From a checkpoint of a small mixture-of-experts model trained on Wikipedia: a softmax router, 741M tokens.
Below are experts of layer 3 (counted from 0) of a mixture-of-experts language model. Rows are named router (the router's row for the expert), up (a neuron's input weights, with its number) and show model dimensions 0-191. Each number is 500 + 50 x the weight over its row's rms, rounded and kept within 0 to 999. Numbers have three digits each.
After each expert's rows: "mostly gets" lists some tokens that are sent to it at least half of the time. This comes from a sample of Wikipedia text that the model never trained on.

# expert 1
router:474561511520540472462563481559549477586506495577474501464628506517576462398535488474495531521442446502465396591512535493568570515449553619469459478534534462568587510521529400543483550547477581489626519486468382478540472552489476524502497554462508513418514454466508442532460463435485463570489564677483524456494544465558495609381605498539480545529588544501504493471519435547451496484534461442495504553486440579517494456531586445573534536500398501546474475499459538587497484543523519543484488450458544518475574508523504514434462445465504516490528520522559581519548408498499473403
up0:497493481562517530455572480511414444508476550580505509464537472554457479451528491514510377506478384545535568540439527578510479538441374488488540501471589550554535534502613475436487591447583467547513514571480480531521430509515599480420471451463490487509487392513476589503470596460500556476517513575421556522445480492505481420470505520399516551507414533537424543567466558427535520511435455520544482485588511611541538498470413584470511492582590525555475562528406440453576505467499553573518467538500473577458493544526532499454505493441532481561462460456502504651543500470523554505
mostly gets: " E", " V", " National", " Sh", " W", " Y"

# expert 11
router:538518562539484587523428484504600525439487465460421445498587392520424570495493505458520496535533454626532413547497507481553527489440489544546443536461519516539525560473523402489461427514390497616591469519481453423460498543440479520525565480498410509497466504432368479538507506546427529590452488525434525453510457476531502483526589468559608480538656532504436541468579475521482524479456485497439470516500555541469450532423472612530550455480516490559439432427464532533524493468532552489488472490432522495440488464486490562509538538457429504412461411517519476415560540511530580417
up34:505503620503444530547487477508504489561472490460471476466564496531385537508547588466532463511485487591598475501540553534551523465536556500524463477608486530481542515505520473518576481376479456490478493552513429539512557500451451587445505455577497490596448493590548475506536549523501610613539513486435496451585591482479547602528474409606510587513548510442431506447404506512551429467406440537444522528504539418352513591508433594565519457521537474479554461491510494434538509558455465522453484571538480490507477541530456576512467465514585539516591413515455504510519508446548484489
mostly gets: " was", " is", " his", " a", " its", " the"

# expert 0
router:494545449502585563471463458590486495523471506598475399465552449506588469387529465478535416478457486538416474526495512496529494545489470507484449460502579530530539487504563387536508511516528545579521568441451330490535478505505525579476495568485567475438479505453521459532459540381451485565453551705468513442538559458602523498402537540499476524476558562476500561518531558502554542523546430457422488604471438530514465475625565478601600446443464483479453483466488528573511514529519520585487442500473509557509489489530546425489486487496511519528501454472542527482514442463440460512
up0:462612450470570488562579443632539448588415481492546497424513498460506439412538441508541425429474476453530409575543511523516533465482491590497481503472468427546464529503512475613524479543540544496468560476520299521487503467538453553561524477516431500457485435472532455479550638455515437501534607721577533483447573489514480518439495536543513486464482508386485504541508484544497442465554437474434558507452478478522483508534549490539540518527532510474497528532489512489547528519521450500481498461571433536526566480545492482541439519487560521433502437512494518526444428479499422466
mostly gets: "ley", "ha", "ings", "ak", "ana", "ale"

# expert 3
router:556475512587475502449488482537521516439510475513369441499543439551499533459407592474583404487553497613581432535511529551529485532505535404498452516454516517517568571483532431474513552496455512568520481505490465374517501511409610475515537452550491476475468414410381524577483538553489530544507483507474553466498516465458538486535519445562524528566589520501549509541527510424563509472477460488469486566460478512435598555503363506532611435455485407534444506462475556488611516542550445523493481442478615488463570544523448530426449455515477465489545525464481490461548536456615493579
up6:505480516483513484500442507463483561418378431539454537534506504513368605491487495431515577482549473563505385473433506520499504531519519498526454557535454500546609565454476466519511512463530543542506466580454434478632535511531427546411505505504508520453571604547489510477467467549502545572586454535530516524568541516533489559575492464465572521480526541515472473584582524475491447404449541455474357615478479600506515463424558464533570472497536473605511473465455456595492453478608417488553496544543588475501444466551441548466496531468565510546602559519486457505460513522470457534
mostly gets: " that", " they", " this", " his", " been", " their"

# expert 2
router:519493487531557546488487454549501459492570550588451499491548411560575478356490506452515512502448534492399514500517496462531494563528515567546501556549603460512539455539558408503530513502500487534517519472466439523466485487468528482537512512364523475422527449482507450642405473417413421571541566628517490494554599397574534504429543493425536466544511541532454597486512488515440514544478418468406501548414418521470550435593506435535537497463444488479491515445461515523593425636464558574522438469545456488506564452520465475482546480514479503519471532461553521566502470523442491475
up0:511531473468465490444528518477559527477496440471464617497476481575451514420503608513539465468484453466559462505491475508473577449528588470522509475375417494516539546543603480577559472518441491540554591416569520563509533545501585517539472554514527418541510443479495445472491552456494444435525590568437488506493639431499514548468420495567612463547432505578464423568554461425416475548442489512502475494449485501457402544541541517458471460399447419548434558478489488426556450572528495472542542544531467507528480535517446515545495435491543498483520506502481564480618433558539464375
mostly gets: " States", "ics", "ville", " York", " House", " Japan"

# expert 4
router:400568533550445515480431554498554389530443539573413477498498518494563409403450456576487515560438465578472527450530556523609508535510485513455439466457503450497506398553474401550534478465471591484487536512541418492491559504486504515513463495488451467485460598441544456461554433532482567516496501544461531486528500539538426554456474504469495545497526627465425455556553379569501435489508525458495509554489449401557505534580479482498498516466470456464413386538651525442444480457503394575508492496541522396519475514491520513478505423525471489531569499431514578450504462536505385460
up0:450531485573481460525509464462505549498393442537473492597520515463503542438573546445479508434483473486559484458428552578536482449430572529503409430509461506495550530430500478429421529535446541529504449475536513447558502511435485465506622595480492480498527414594554448598513466533485481534606504520469570474446543530501511530494581558475560543487539640434532586507588538535508469402495550494540594553559461432526477607561517530513439516511560497478413515473468589553491541575527339520514413465546537498504439588458564562488468452517521474535517497516544489454514421511511437480
mostly gets: " b", " League", " up", " several", "″", " =="

# expert 5
router:464547486512478443462425487470472490440527509587389490541544464511437569447562543531451408494490510439515416544547530509569440453407631445565409508478431494500446489515490398483501487498520566593495428442499444448474492603488429486516529489383440482424487472439464462504469451409494566410474521517448530439495487512546451562574568470537527415637481431420524531485452470441480465457414551466454371553492541546457520551410419501577611490535511505465546459490498522503482489486478488484488539491511542539467481460560476631444540472525504513518511454569467470541464515440474514476
up6:445528435589481463422452523544530437445414603512494556460514481480569386481541460610444464567458474532457480506515493441527513538482583536353524519488515407519434500520485492472586494513536431507544537446433432465418480429426495431469442671475488500517437452515562417480555483452476584448448461493547504515472478503563549521512482511513573500547561501417405509440421518526472408463486489445450411457425484476509462513545572522543601563505424524485464458476521480520528474493467540493452375495563517506409552552493514594462573464552532495481445496494489542474489507512421503464
mostly gets: " \"", " in", "In", " on", " after", " October"